Weights of a small mixture-of-experts language model, trained from scratch on English Wikipedia.
Size: width 192, vocabulary 16384, 17.9M parameters.
Experts: 40 experts in each of 6 layers, a shared expert of 128 neurons.
Training: a variant of SOAP for the experts, 386M tokens, 5890 steps.
Below are experts of layer 5 (counted from 0) of a mixture-of-experts language model. Rows are named gate (a neuron's input weights, with its number), up (a neuron's input weights, with its number), down (a neuron's output weights, with its number) and show model dimensions 96-191. Each number is 500 + 50 x the weight over its row's rms, rounded and kept within 0 to 999. Numbers have three digits each.
Before each expert's rows: "gets" lists some tokens that make up at least twice as much of what it gets as of all text; "comes before" lists some tokens at least twice as common just after its tokens as in all text. This comes from a sample of Wikipedia text that the model never trained on. Tokens count by the router's weight.

# expert 14
gets: "in ", "In ", "at ", "into ", "of ", "to "
comes before: "the ", "a ", "his ", "200", "201", "an "
gate0:522614453555417510549491554615559505463516502457454561525512431534530488480526547503538465450596486575447452515489453519511467492474588491410437487500423369464451530490494492436543608480517484476565446515453619450438500482393438472376546445508564454524438578501493506466491546558495521440
up0:527493528474467507528569572449506501424542559429598537443474525543641512571522503465606505419519538426489500545459507486422513468481426469532508528469463513538456570491481439530482564471522414476463510493507506515523523505515497569415457500496467477549567484520413465568562488538501558481
down0:532477458506486642447460576496509477558516467494480432558472373440497500453485374480455496549408539411461491417544490480510395382565465447488486493452507567532447544500562549489582496449462553452514500558537465557482520487540545557408496431470484459478547444517537504531491510460417589556
gate1:440517455607493537566593541562548537524534460410609521531438534480442439403474464515537593531510423565472488559480501412474548532594495532606545458496542591615521497439583489505467518490487528524497477545515517522631531512547580500482526542529492512502488499453504481495515511586481426488
up1:495530487523487492509510427522553495544537402362516370486497479473513410461507565557469471440515581467515545459532508502483403490546566492515511594459529552441467492409550544481521470532509457503591443447453527419504467459545473486527492486547487474534588575553520439480509530539491605573
down1:481514521516450443523485458521489591506565532565545581614480536491434592476541543417554546572487512516577545536599557483490559579461433582475611509436480585493642530467499476565622521453554541431412439504500486497489628501503528473563528525558544481451539523558472501537614510558556493447
gate2:550448432453522493486474516591465541515441576527477563447462561453481498512481432553508478464482465524437477486430466499474403500540579552548523531441414393489473494443536410576508480490520499569565543615473481543483594524457480436523563500514524520465563421535447561574531553522446536514
up2:483461414467445455507567533479481554471461610593484565531573466455540490458401476496400390442411407540517441470526517524551441512559543468507565579479434586484462613420517463608579484460513518494582386502554488510525516463506494499469520420462493505432482541500545509393449498504557424507
down2:482462499568427547514454420496553466480437515485470448535497501557476478509502494473540588454497512541552597435488571551527486487469419457550536525480448513566486510519436522438458571521553514628528494491547524424614446403517534509428504533531490430541547416535422533548506565488433441527
gate3:469493497329487460451505487537542533545488529430601514477618547537450479457489461575585551518509493630485518460456539436460478479426502463534542486464479430543518465523477470574517487495427504497555508563512514497560551528536417535515483645430430485499499570529550456515468499511461490462
up3:458585495447482579434542510546509563437339529524537467545548521478495475497539568590577379558520552546504514475514471478445497472470500581492605475513429433559574487529560471505482537532469551461542538505575479523546564564543546556439456503471497599542547551461484448483531568574509423446
down3:490463553576522523454426580500515478475467510540467452456555542511622537447534516478516580507504499529535504491479485450490574395556440522509572580481406494611555456533551460534594477525428486439518520567511530528432576644426437491546526441441556513575519562541575503480486466466527442563
gate4:564537506570516496525429541449528507502433439507569481491494527431473469539499494474548347558459554647492552503475437454470537531465466496514523461460515466512484526512453555518556518489441506431401469449492549491559433554510405518379510488454494473497561460561585471527443489513452505478
up4:525514411514546380475425470543465480513495576503459459502464463500492450545430553556580391580530463518387509460496524483531483477490475532499475546446505425548446531578523476502508543510559396522425579461533416543529485499515554460515439564498549486575542472599431486446592493560447553438
down4:612422498544539567457486492443489436534560555455430472539479502445563558542572570428440488494551466451526512531464524535488499488469523459548391549470552515452414514459537461452550420554562523590512491623463478467578526566468496438600510524478567444593471555533485575502493529542449546452
gate5:493441484505475449527456418532555457521590483453487453485491599540491525514547538418445576425573523443610530460497490484412517502481450431463602514390593515623490485576467528529404507573497484513475615473530500472492548512483434524484490541512536502522621510544512525504560439476586506455
up5:555475502514529561520525455523515380494524505462525526491542477378441513425437503565516520453476472437481494506464582456446488543571408597559465520530435620516464549472453446517460478454578523460512446542467489509409403492444484565373524481514499492479376560358502460471426502575538524501
down5:495504564597627459524463479433496443551443586493492435480490382534559493470513524559481479576464541568540410516543542483556522529539513525421583543518490563504530597508465414480381516527390580573498593418431593507527541477520407505459557547469535445488492463608415534545534486459531486496
gate6:466491528502497562555483478413488471589519598486402520590565514540547589498465511550587505477552481471438565511456528535546423529542577408444468513465514436551486521534460531512373549570448542575590411455471481552529430477495469534524474529614555469478528476455484514586545462471426454582
up6:544474506536467563507589544497430517502599492470585572469520508403556532504562452581374423512459444466564485490554554467552574435559466449469521485460531443511457516445466497453551417470604431458483486469534511528520497513561563578463509514430462605468459485468415417504457529488565506570
down6:537414541443554476465515562459479467457520469590433492549514527533388558507584522459571543563404527579538573529491548501510533529410509546539447493544465551460504556573475556534510438515487576496597435491489568465422578468461475495518572511585474556426562474509554516507513563556431519605
gate7:560419488434515498470492445484535379496486506517490425527492523461492514517496524403572515411414517435581490478508566421410517601529505474511542532469518522503504485425503461516315507592538528479519551476489496471573474547559578516532510421528535600539640527531479401507475482426474449555
up7:501501466568611485504478464562580544560522502561431524501430522523598557562476556523432458477544522546468454498447511452517498503525518548533459492510518462476515538457440489508494538566544460534586420480423541539515475494386510409462549530454474491457526515426512475481548518400517494564
down7:362490560593441454460509450560499473528511476443537489473526463495519505416454506600470489469467489487548613453604505510487525574513493372489520456401423507461558484479525472490374434536539576515462459480508493557560505387492457478519468554500542481609500498507420493461446528588554556585
gate8:526480527505520491544460498483536406524394515510489549589489617572483485477505525422470481586475508487569604562402521520458427568483473450390494446439540558532483584539508509537470515487440454555529547503466473457550480508532618464444516515541504452470474447529414529470407474413434422513
up8:455512522457461457575543488496425499415576523492605592498524458452498507453500522468493473453497499537564496443505544531551588551413504487586474522510447402524463513510562466437456519594529492560580516530513492484487546467465487534454510531471401426552558519575531443536515476423458501499
down8:534429495447576455533528459551503466579554446450490572486516527505514544440536473625482608479531461510547555565538519500486474530507516463531463558453509662480511519493501478502457423530489563508475500581538570479450550490568470521462431527473536473587365490461444559435456560551560572453
gate9:437495505539453551530520552567532523470574571405506550479513578475556542502508484537523451480463499396500504458449487477612471518528538452496590510570537563512482524449552525556464524507511516466593539559439456513600506547596462578488567494531491520474431556424494474450497483455542507505
up9:508542576489534479552390454469515439464484472533556487601587524546581487576516525486429495484578506494474522471451434581446553591525536601489527474570500513533475497519513523528534489492516549554439563531538480436456388545494601558524521595446488499435507550588559445516491505483456500450
down9:525558490442499526591458500446536371418529481555445440497520475505463492463441485451469516519467543496515507454453461598575553494570573517477487512447547448449526439515338498448496525441599459589451536520533483433483513477524551514524606598500536452502502547569601487423538555530371506488
gate10:489511402560502497449413469537495545514421467528496463475507533496424492540524536504438445516450449523507480582581566475487472490391466414468435516472517493465544506513415412527401417440531537559501459445518497511466469514545469541486505515522518429481469519594525460547543471494454452473
up10:500493443490556596487420474399519511514471465569441560527464539442474573521483543540456523454442520488434431557483508430520482434493417469495448550543545508537499572455493459512457479461418506474561547417522537532495532482589569452413511458559540467524501606564433465439522468376551486564
down10:465528551562489482454602594522480534408438501568557517583556585463548603469499444433371570406488464486474534456475379525515454390482470499574464447492482465482494419459525513528520446460497450422419589493492466471483448417533447494491506484569549495514388481469510499487485481496606558562
gate11:438572516431467524439463537420466437471502547538552557439432540442505419436555583497519479487492507518534486501543583470449548521448431499544429560449408494522476587445571468514442638560449516599495534493590517447618530527488556420540469494484504504578473560531526573501395451512430506450
up11:616543479484372419560521508480481467520552566439499484505410437516489509514442501496444520557468449454505534568518514460487531574528451477512551450540459451536418589465396464459497469481529522418541540535441412516542476422532462420529530405531439563575416527548524485479461466432588472523
down11:530486516494487612453522568408619487505435422501463570484550488441496490496506411454463412458397464572513458476522506521505616464566516490530539550533482540477545460420521579505471456486504566542546474535468457492458460527448492592565455380549546461552516453582455371560469549584539477590
gate12:512508553497505445488492541491484436499458531416538616543468519483478468463485465423438467459534575552462436558454564533480461532502581443510516433431489463483474551532462518480570467506384461507462430535530564548455562533434524397441438527493514469429593535473500480484524468452452657473
up12:501527593556563452504474574472424433453421504494618592484412585518498507525537467453524465590553530495447537568543521547522489482492561486531468412502456470578501434574491490555584514480370543495507482480544496490486531560450505509453497529480480483359586488541453525464501497463516512511
down12:499423503486528479397496535440351545473513460468545494362522418509545437457426569583523568491509451506588548510491485522484610533478479596644525501460519530494565508505558562432516411427546489538561428478458415511468559548508511475420498459537547486506497426527433500587627457483478603532
gate13:549530606510486503561505586473477590583489592512448518531469552459532505514639478591477532521428487581432491552383652513499462500543506490485522498521541505525464530473468533500574485466551411425535462460473488531581475510531501458539468441443479541448515411534508496518465595461477433494
up13:497480610424581466524458602536523587493530490451467503481499532529480575495600506469495475507543465457477564418517430496536484553503413472539514508543580470478549452512478575490545495503474458460512442556485467423608480493522439581537454467514511414383525421497496431636553490522558552455
down13:508482525476548508500547418463534577583489489549491436608510531601475515501420476447495509473428434471485474495612652467529478599481540507471457523460528448464561548495452470516512504449429548450416565569510494423489467523499461595565446503507442405398541511441529403487576514514555512429
gate14:464550455511483472388525513424439505515523581521471480530561430516541438502575612461601539531557459556484530455500460506512504511497605544531451447495577547442557480578494527507445496537534457491567494478561536488516408411481537614490460503503498530526613471513540461520565404442592450506
up14:451540520525480490463477440487475532537448442469525497460503407475558450491578411487469471513440456493495532503493369564542575532533498499540450420494481602373543468433483481438504529486595456530425568502428453506519493482467458470553517394498526444503511496527537493452472432507567487438
down14:552560539502435431550468528512420575492510492504490447537568506408496476436511561513655408461516496538482451475562524553447493505580526565468519517476462452499527436534440520531508526591545466459541500502467504440585510443442438552475557553509508463466537492495456480490466535512458508495

# expert 31
gets: "of ", "for ", "by ", "with ", "to ", "from "
comes before: "the ", "a ", "his ", "her ", "their ", "its "
gate0:509472509527447483518494533498620484518527570492499562440461507474464477514394510439493497502509542465444492531481567555415556487461450514459562492489525489470518433576434569524591546545486451545483437501472469512597484470405540391446470498524539510473554439483558412494499448540492486464
up0:521452436429480477497464461480438562488390482506541531482521539468504528480513487581596505436510458472541581479449461573553420524471473471498423515549473539438488541464503441575404475442527577549500445480506595477412515452509520516598449464517500453509485518524409564555486534474495505417
down0:525484540472500489457445551438481510597479523533528537382450500481598412509509456543638552569508518504516496408517562471519485484487640458500562543555480483464405449450512627574461657412493552422505511516467531459478552564437454480473504507435452468470525533483554433511550479547515447475
gate1:502524637499551561497575570501471487511520489477561548455527579452492491483460519509434462507469505507516586562521506502399528565483585471463522454439484478538434537568453504508484512553478454485424512523482489493501499475479449531419579479454548535474529457474475455432503464467488425431
up1:583495489531514530498462481557502482492489575533373509508474496518442506526449604586498472454544514440500505549535498557575495478535475502516490479565540459530484516533501489444481547454535570518508396396469545440545540527454513553482483560519469369442458527487450585496472599511497560456
down1:587493446598556540547420439510461507450541560536485508511500498517544527520536453477536547470531476412532512595491434553546585521572497457476418521508531530526493464512599452488526476554504642449500491471386505497445591516446473643434527529530470511514529498454557481547553564426483516425
gate2:486491517455543399521463489481479501549392453443483501514426504437526565442511673492495512502568459470507486540468498498470518450469515472481525424440453535548526603531489517474505496487542514521513529557432432399583403523577496445473409467527468532513577509538468444473558443591524469505
up2:431471448530488503520572439460451480553443503509517482470480541462506497528611487473498593490472502553554456519484427476544444495488501472502496577476582518488500520524423518472462441474516477490400453480602581586593598454464557428567429431478476521500430432544519526476448561545419457558
down2:486488534495473515457526540550526480534516524485558509453516503458545450440509506415609548403433494485377493488473528492513478504431506416516447617492485550479396510471522484611490480469469551464412495509474547567492565501487549520560500482445577501524513464504492503526410424499436561517
gate3:452514493526395491543488502515478540511548505508571459471444577560574504542457555443426508533509469542513544505448578580469453499411489502518412553527558480535515570482523472596578549524531444401478497538491540569512403396534501493432459418501475530507569496530426388517467476487557435528
up3:519554542549551500554446508519549509511544527439535524490468502505529488591459484501422448521459523552546533575455501541472502491456510512547537470505565552502508468509467595634559522550593455481586485520578553525553477464483553489412469425427583506498522531458459427505442515508502480528
down3:530564599515485599495580432468547478482584531440459512501503567476500598489508503475441485504550542430530535505486523437517530503446515536521403501500512464522519561554502523510504528502441589462509592378440458473514490464472511521492417546513585551521474492583497485464576493497530551560
gate4:532577585497524515418438460622563473459524473432527524548509482513348403547489515507494473532608490474464467562515454531552533532490572414456534433533466477537562474472467493590487417525540555574496506481543583462478440487396504477530536379489609562515510518490539513633483432478437535494
up4:478530497601583589630505532488459507509572535561626421479448525525488421518513478487467463584604493544446480529583501518526527454450560548390449520572499515429479529404535463506493405470570558459424430444448597536467461488439578479419463508547433427500476532567498549566494519496487430510
down4:539569418526507530508441533429443512543465459503469510539494461485493439487437451509510521555518514528498560554549450472479541554537558450474542399602530531504411463533544572491536390434547435505481415489463546476512464558457544452505499464638525473621495491543478477518581432497433429456
gate5:544514450438432485557446499489507530458551512469379487538612500460401530436497532481463533528560440458448465429588519462581467534475558488478533634560440659444505523535552488427481524497578447439545535556601526568460588475449459516517507442408450545483480536540512474507502492538511527478
up5:514392440531561463522505391615481481510547519432463488517492493410481496566418525559452501452511488478421414527520475537552455510485477493579490456530524526446543561575511459405593453577544478492618419525497484576442517463502413571519431430534449553559518395520594454449535517563442449438
down5:558501523506491493464541479583494458363569522477483571426511565424497522396538539511526518516393526506582539540453470430425479546531426473476514495541521423600586516606437438458441528596468462453492467591504574452493505476572487492530492505530390514486509555449486577521515464537614473505
gate6:561459563457476434508501610522520542515496479492448543452494424492540547488550585452485514515420485514525490546510515577520503475538480580499548482488545429529558596501586504541532476522429430573476558510631579560408566468537471499494553433522486468461508566499467478493507510457576448553
up6:414525463502562517530523535557522522545449517468516443520476530507585567499513445531533543631539506453523415510503513547410522519478464522486469511499435575516384582419555615444438494504449480492472566565489539480561576526589475395527498453519531446493502504506519513567494411490444490558
down6:485420575414549519437453505470435485576522490440550486479521416556517416468480503457578493526434474492472500564467492530513399549578536498522452503496451494449481546559520534506351452529514518482454551452456553484469589558520545528525556510454545439432461476574493524481550545524448525537
gate7:518564519552427527477531533492440540473439489555463536490581425501438482490486539475468507556466454510459612470476476456583519469490578502475535411461531498483445468531409396451416521531437468505551528491519525546516471565472560475430543430504479443484534429553488595478511547429512473496
up7:485543497486452530511572420429452441484465526513478460576529468459498536550579470522549473505511450546500544460510459413473535438422533546505482487457523528527436455495575517506355481585401542533489506458497555568492651574494465436550531492465442520394441519428486572555457533504442585489
down7:481423456431460545447485514506569578531524507483561451534501421464551581507490529512527540501455550609473540483409445557540515472464460438459558568483537514521519584525530561547395522494517536629606519519533447465462513575456538568365573511479569428482477544511597472529546518533492448397
gate8:511503527501500452607490470512497423501495585522429506481522405465499498469404521475476489457479467500441431511529479429492518544364536483493556542500497450451559473485420520462397494469417526456466510541595551535435455426507415557413516375545414503470530469448472473400505475435552456486
up8:588440501485492589458586468475453589502557487466547568479546466482494460406453481551403484484540484548439432503457489486491446474573486516565528483590383547499424423496521523524564537506545579531479502442500586456518494512527447504595497440447527590475534466444458467482436516493555509546
down8:519514494532495450567422457448525454427557425533470493482493598437565543489546519598566500495481487468437394527469448527528547430574551514495531502521519504528363601483498568502566501449407531432523546471528559539496484487483463475492425478513506459455445572540441429405558450545494518512
gate9:501511494531509510562516467465430568504486559587496555534499527527461563518505504488511545505516491541499518548403436449556447513484572491440539648452446568576497526561463486525419492564518532566529473384480548522565477521432467355542491517462468490481537431473503598518512523364495547518
up9:569549498511545528543523475370484526475473538594530519489504455487487458518494641562462560415516440587479498490416449514512475496426490508531495472550507535543514513474436487537517409483432507484554532539458579532470469503497476457526518497502442572431549469526479623504469545442515481530
down9:529458543449482527487458479528473476575477450453450493589480375514554504457522436595513445619477461505472530540407545500516501506571478441539487458459540485540392523426470504479497461424513450494542611448444520515562392449543566483491448548474541530478523498436521436577546416515471559561
gate10:532504553534539520528479570548482489544571533534488594549422546462493568505493541475387535512528522569500492520476504470444520346479498539421442535612557485498503450552516459476439462523489492495524480512521490532524398394428498436471392455442515573517465538525538387443578494477508468490
up10:441471450523533475506480447484445510474461506390439462494493572478577514483563459501527585487506403524403417517425510553534537462450469559467522551480483529486519484498474523476514484500509498484443564487465425485488405484452479463544452472527500452594509501517489528483535363396492458459
down10:467479488488533428522530531561555542450399448513529441459521450573566516499455522515572525522570505520525391497491484516502469441444542483596535517530487519463446413501568505468538440397466399562502563553497511453559549458511491467417594483592454524449489475416467432529432463434483471511
gate11:552405491466494487579428432571507480492455529516474505468538572535406532499486538524457521443418497582409381511516531475426402418444569462542544501584473522463547548507420453502506466539535511461645510577481501494488495583594495543464444486473498497540534393503626518526478592440537458439
up11:440495462469494472475564631458565486470485534519423506476448531482558502548579444569550582516562475463534539501581533535540531545457526491481484524399530520561557442480527601590436539558523542538420473438465498474561519502497438514542520547539485558483559510443476499457541457538576438532
down11:505516509423473353509520414548498544439514461507514455578603558519542420507488540491482366498468515535428484458635470542455480559500380560446562516460480483421549447483518503467555476452467379402603571518494497511436458569605530436420503483542460462471518478573536489500493516439509510508
gate12:553495541476524523527485525542478479531493493551478582472568501492596564390468596566486499615536537532442499412425438536467470545493470532525531430483506527539505565507400550571469502570442503498452595468420468483513456526446413456525506505424512480479492449456452498549467448507481413499
up12:465501511473538423571451499396559444493533580459442427566526525556489480533510583562505517538578512524502528542507450584492423586454454542507521464469501538651461517472524519551536459560561442469484509474384583441534467501509510497450559505473563439562443509390488566548549410521454503543
down12:451566562551452538549491467505433514566456457429495490460421548435515396431457478561592466454542503555526590422526448455533488517514468381404536387510685494535459393484473476481525492604454497529542526445474503506548551455508480519450478458435488517496477417549486440543501600478455477498
gate13:548437517507585481488476466479568536391490583470481490567491509494513501498535526545494515381443478551505539555474439529509513555571500442564566524530460541505462476610459501494400456448402521511698425527594543542403414464500540491460519450486565516544564507549471468434479490411471448510
up13:484576549554555478428501504517541596520522472600510510438561521524493630551494493543474453563559533463579458504517478546465526516469499485410525503482463527519441424453535482487531463554465531511431454528543541555510410590544512442475525614505526512415441531445522454461499526610436420508
down13:535576539587437603505489513588529544461515475546450521535492488493430455466488489484386432502462469437493512484541434457465480530546460582432581493550482415545541445461470514482465516460528526459558584450568506467484509518620485396542468584489461541520532539530539536440501580613486489500
gate14:484490492531501404603437449551497497482454465487644456490477561424487376478527490416487479545480535452579509471431485461492497503431564487571587527478581573527527587586503499548534567506426436470469463459565529371569419396454405482536492544475505517550532550479527497570424431510495391523
up14:517537553398445578491481461515548474405516495449455502587539477537483491516484478558624450532569468480446531493546514565533403475477502498430483484541445512504433436465530568461534497502610581514558509568493445444451591489538577463515504436558440476501489401516485584498598498579498594390
down14:451446461534552502428447471546518584594461445468508543536473530447479520513505441531401538525392523475521578447512458521535495496506490461539424504531486476395515575546509446519525587491475462453548538418435433511440507485510405454441483451408544470414524464558471464436516408597460463540

# expert 5
gets: "as ", "released ", "called ", "name ", "known ", "film "
comes before: "the ", "\"", "by ", "in ", "that ", "as "
gate0:512465525515479454488503569618556464484541512478503467403496498523477483420499579468521465535482592546553427549555419456494511477534472528488483470449483556371592458507491490632529602532352496507479473481611489453533457505470480516425523509475473474490511482583636405470482478553584551506
up0:449538567547510546438406501534553460565558539575457485429503463480435434599526555439502535575479497494459468489491513490452517442557583484546479513472553526401501512553499491607516532492503572463500452418613529547510483458443388464554556490511556530478524513527588385496464590544586481469
down0:574568522497558554478524511469473501551519579491481515550575552485538497516511446508526516375524533509550505490532498426603546477535450526605440488587557494516502550461498442557533558574563559506543490492568477491530569460453421430490450476538482452537575547430474502477505430512531535478
gate1:447517455539438549464446495431523464635588427487569529468529556614421501513477592525587422470582532481496578533481543487525481507543447555444430509512518383468475466574403564570546460422501492544555483505443488507476528504480494464551529565458557487480415527545467515489494547505475580541
up1:563585520501501435556500567524427434460577536506507440471464519460548512580468589488488528469513469458493528413448551466396458564406529435490473502550401551454529568536469542505591581494504484418538561501524535487472470454503375553544423522577465513476414495574452487540494512478558469564
down1:413608482580490574514539610418590577358585515545494518511562467642488458564565584590519557420474494541524441429500605524517570513519523460427530437454530493512513467485422562514536507443552501509575502437520489528419475480407522531467491468468434528540487514516568462514512414518513564561
gate2:568489562514457478482510398621538474625481599470446481541442460495508534488503581520551498504492405470546478525477529478524444387505459490519558474494496546485491524452476374565500410566480565465621542435496543584514468537438531475439595531475489525429479518537563464537516547444512450456
up2:459480534553518582595526534498451471490447471541492486479456583492540450543401486496535533491491547628541521487565513454420527577514466539567493561593426370534430483448520503594458559434479479559489457488479529380523504496477539489558478484502439413553479582541451470508478560494526591446
down2:522595484477494434491420463528551502537490580518430423506438480505486569464403573515517435512481469534477533566564440452546501543557554477488492479551537516553549491549498437428538383573425510481431494480484446449522492523464488448532558490575531396556555516507521448483418492422558471437
gate3:569558418467519561497474495531420665556428540516462461526470454529564536561428602557455492424563442503409542539510436540474422468394527475461488542501428509381577482535501597459492420449526536580474399581491499508539424548540388487583575533520498523485538571573538531532487515576443434442
up3:471519542568445529533527501527497470558472547498516451477512504600421494522487454515577472541558476463509575506459448403524539535578548502490464448518491504505464557509545392329559511489600453410479495512484479598524491629502500525462550545423442449331484532521482502533502500423538468638
down3:570476496469521494500477457571537425464491573432491456472535546409465443481480494427479503540522570497414533577511569531547530369497562539517534540557495521579560471544521439595622511574517552444574462509444544380480429431536515472547521431530502540496474487420556450560533433486465562492
gate4:534505430505473528499509542558560423434486586424538564540426498493462582543535529427458507456423500549550534510515447562499521514442593563459595555455491445471476460487490460452610524515527535434531466470491495568494577486547378542487536552472577546515534564535502491479423365455650469534
up4:404586542520521544454586480440559467366514527491491579556465531511550555496576374485488489503507479456483511448447436479483554506471470505590502577412528486406499510532468521511504512515492499461468475533610467529498541485501529489416603481524502545540392535443516379515441456466488557505
down4:452495492547569538596551563493492527590531455504409537486511434508504535536564450490604512438552502501417516573527403542463543484544528515537374534482463470551523459605562468464599457461481479413502535508607527458561619453558538437494561568489452547473440573486475357545517521470365485489
gate5:636454485460439506526517564452476404513525536413493508589599565466442460474540584591479521508524508514553518478482501549518423494482534500542497487507576544549391530465420508541466466588493493452509533586509550455502480465537454533492517523527520560583569533498494401530473469602485449446
up5:508509455560453529529454509438592570584558468549572566496464441519456515444564500453531436475492467463522519526577506544505584536438445393416411442458518484530583553477480477453521532390456515511521577459513503393542570576460527464509435484362526478443409498471508532465472540482572513511
down5:494462415502582483493521521486490568549503486606485454497509466504469491482524462601452479533489515541476466510444563510450591405460376595447512486488508565476466535442510552570504580433517527510469426454503572577524512494503449406502489423412413491502544524476485493557522560502503500481
gate6:548545552489599474608505504563566487483473598421503549434457461497534541608459596502441528533613478532525519485465534469600479510577466466519515485529573538469486552526498469509460490452538604532598533578566431469443440508472535429461547453486484502418479527530392552579375507503486499533
up6:530471514553429523464392534512480443530512481459413415466483492409606455367512499597514545434495467479481433536451525560493469506536469538522448496566561503451487591454497429498553570562517433521530468467481422613526401474583562535555520536491470386535541489434481505571534556468568546536
down6:483499473497500376490473556547483441403569527487526498424429560520504517532553492434542523530448482385451551475487517523489550451430514464531454427437424499484454484460408431454520442498491524458550512529510532484496504617525423479551457439485565507510435585495590509482509461478469565526
gate7:421575436501520616518548567480506463403448491433582514450506562544529549552528471527445502514585484528472477489433471612503474469493549517503566473476547577501481398561545514553533556554480504469488555508503436524533481527423387585447476477487426476476444473401474497506456528436455501483
up7:479479490464602527611532556522413501437538433535464504476500553442536514491474489509416518507391526528511438581571600523464544549423474461540524525564475496425578551512502507543570552464548550437518496451512542455546521527529467481447513563491425490494509428407462586527528518526562549482
down7:517386521499457518426552556432504553478532526512537409550549571523511456579505497535495600490516445523514494513530495439489474513537415501372464471510473457427465555460463492484511452518526495400465606425504487500533484398553456502464436497416481525484510471475610413450654489399434533572
gate8:518473450450538538559468528535461617560499451526589543466481537580502522517485493516495382525496411504449436460456545576639539523509498501545580419530442476463430486494454544492528530472459474512485427440521407491469465479454554489544512403589508583552511430532574458496501574507431497495
up8:484487417464495598467478520445447460491535676470546502444486505504421437545442439507536527606523482525457578474492505503551544497504432507510529500497503585552491454483469467537494486509487415569442498448435493543595490529455542505502589525489382445469410413427446599481524579508481652551
down8:441552456568476461518446610511440545387503617515481500444522523502440525472548484527520411543443455516454498528518442481538542573462493382475466476616547504502419498484456416484424560539478492430545543519535494491450492550558482493462469445527554580563469543432563531516493532472490499518
gate9:404528518483542504508465480524493455475510533414468557420407452496471461477513526471501553484430474468502488511486502537458492454396424393506543506488486598434447523517455577531472450527483483523434461500597446524543471480504471565400478555502446549494554460459549563564495450605504451450
up9:604475512448574515417480441609474470497392566516448463533515551535512423526493485494435499501411518497482503464452503458485497483590554478494459450536445434462482496476554538518464559452403449506508442470510587460443542633494456509522425427572556521514446401465450469502498508548481464566
down9:502531500506461445519447503550532411525481487414576472538520504596469518527533562529495506504417454531507446537522517418487432518482465522471477523496481504400482510486463451451454463566418520558452524525451487485524479576415516527616557552565488572482469563470458528444538502579497462445
gate10:526434524458522560456550378490482562432455486485546566548468533476431493467479582514415517468553591413446458484439453557559477532603518479488514548437411526500601462409478417537456505469576469440510424552591508515527471508479540534472484430571426580484459554516453491438420480465495472590
up10:482528482527468504513568562568525427591572356526539583464515558538535545497580529406475528531480499561551477409542487535473443432472475561420419523445547555586455535511494470514541389593373425485451484471395519525443526496442494494491527433485538397520441476514540524583496516436521505469
down10:405518510525545473532490518508473410469444533459466490398477434565520563593500478429492439480553449491482452509504504444457510543487429525436535566531582496470460537477581444530380438574452554504480565475485510447505503591500442459530523515342551420505573518576466477582524496475581478547
gate11:594526455531449468568556525397474404495497459508542492464481500497520530430512564458501503494485479531517398379434473418486451469524504504386442577461474522442453466522525534528428431523446399499564426510444458403474510437564433517430540482486493406425449453484477493552521536536382504448
up11:502467430458557482557548500487592512538474487509466541559451523403460476473553533497472413475521480510483527544568469528463501543488519450434581427519582454511471469418481417442545544472428471510474556392499482538602544471458447525584436445539527471466386487455451528562528539547541534485
down11:451529425483492412569585547528449507469480585464504564440402603511434449494549604594470436423473474523530505402467549480518489513426573535424563508472529494426429526483522460549448502556515500468599486490486539420437473468530511527492459484512372483440518438479419561561520491495417419500
gate12:575472407505483478516400582411557483492470520440475424435428542442514527535450528532484518487534474504436517535563488517548527392534465504560557457509632620557532538537478511542517517611474473461521476502500459460583477524540467458469562466445546402577527596490514491550483448560517575506
up12:579480519377497486521468408430532486520516491595434457491519501557507539519586501523445431553537509549481441505570516471573512453540529504555450469511601513563490539522510467413488509592504469497434634452481508490508528489556494486535609601549458541571574503484441617547466567584476513470
down12:416606480522481529472445484537523554517533522567476547447542504560589462501553483509501453468436502594562445438542523414482461489455453475475534558369490448468437540430498458526467501451531591472477582552464462461539512664475490528540478434518615550489549514546503470495581537476631522542
gate13:544477532540459503471455501518481521432531413482598512518481579487506452507447545570523497547531362499457553575541488546550469571442501506518534535469511557559527495578525473470542443550520494459515414454566535523522491568469546478554508565492436492430465423538445337552505463493454555493
up13:490467421497455524599510407555409479540581496448536522471461561503492552456549487455475565468424491463556500533381531499491561491470546462460502467561561447440512511534478474448498442469461522511542521466359517506503496527515544529516393400470546536565563525467520638506490551488586522549
down13:516435412499568515460509453512457537568410514387496544506587512541443499466470506461501511493418507481484474410487539519593476488517569520558420376581551445539539541437525519505515489425473465489541496456479527443431450541435565486536452448433449467407519434528473552550463524450607445460
gate14:518616520473399528523496523456524442520531489463466539525492555481498556435519488438447451532481527629458435409464513520516476467443502549475480472525561432502439559556452502580426478447471356497422569464464516421559480480387469592519499453395461568573448563472492507551545461383551404513
up14:417485567517510507475518523535459547475539499477467629532597508514553551497525438506468462549471484555426554486415560549471566469535495540487448512496510505449587526526447502626510549468484417481523455504520568408474491524524421548564440447430434545507496545512478530533626511453486412425
down14:401447477536438521380475447534539537519518443510425395486518544535557447458426411545491512493547511464476549550533502466481532512496567539512531495500580519507512486529571524520482581437404495547496565534529479415522429584425592546415467460486544513455517547480501439531428629399439501513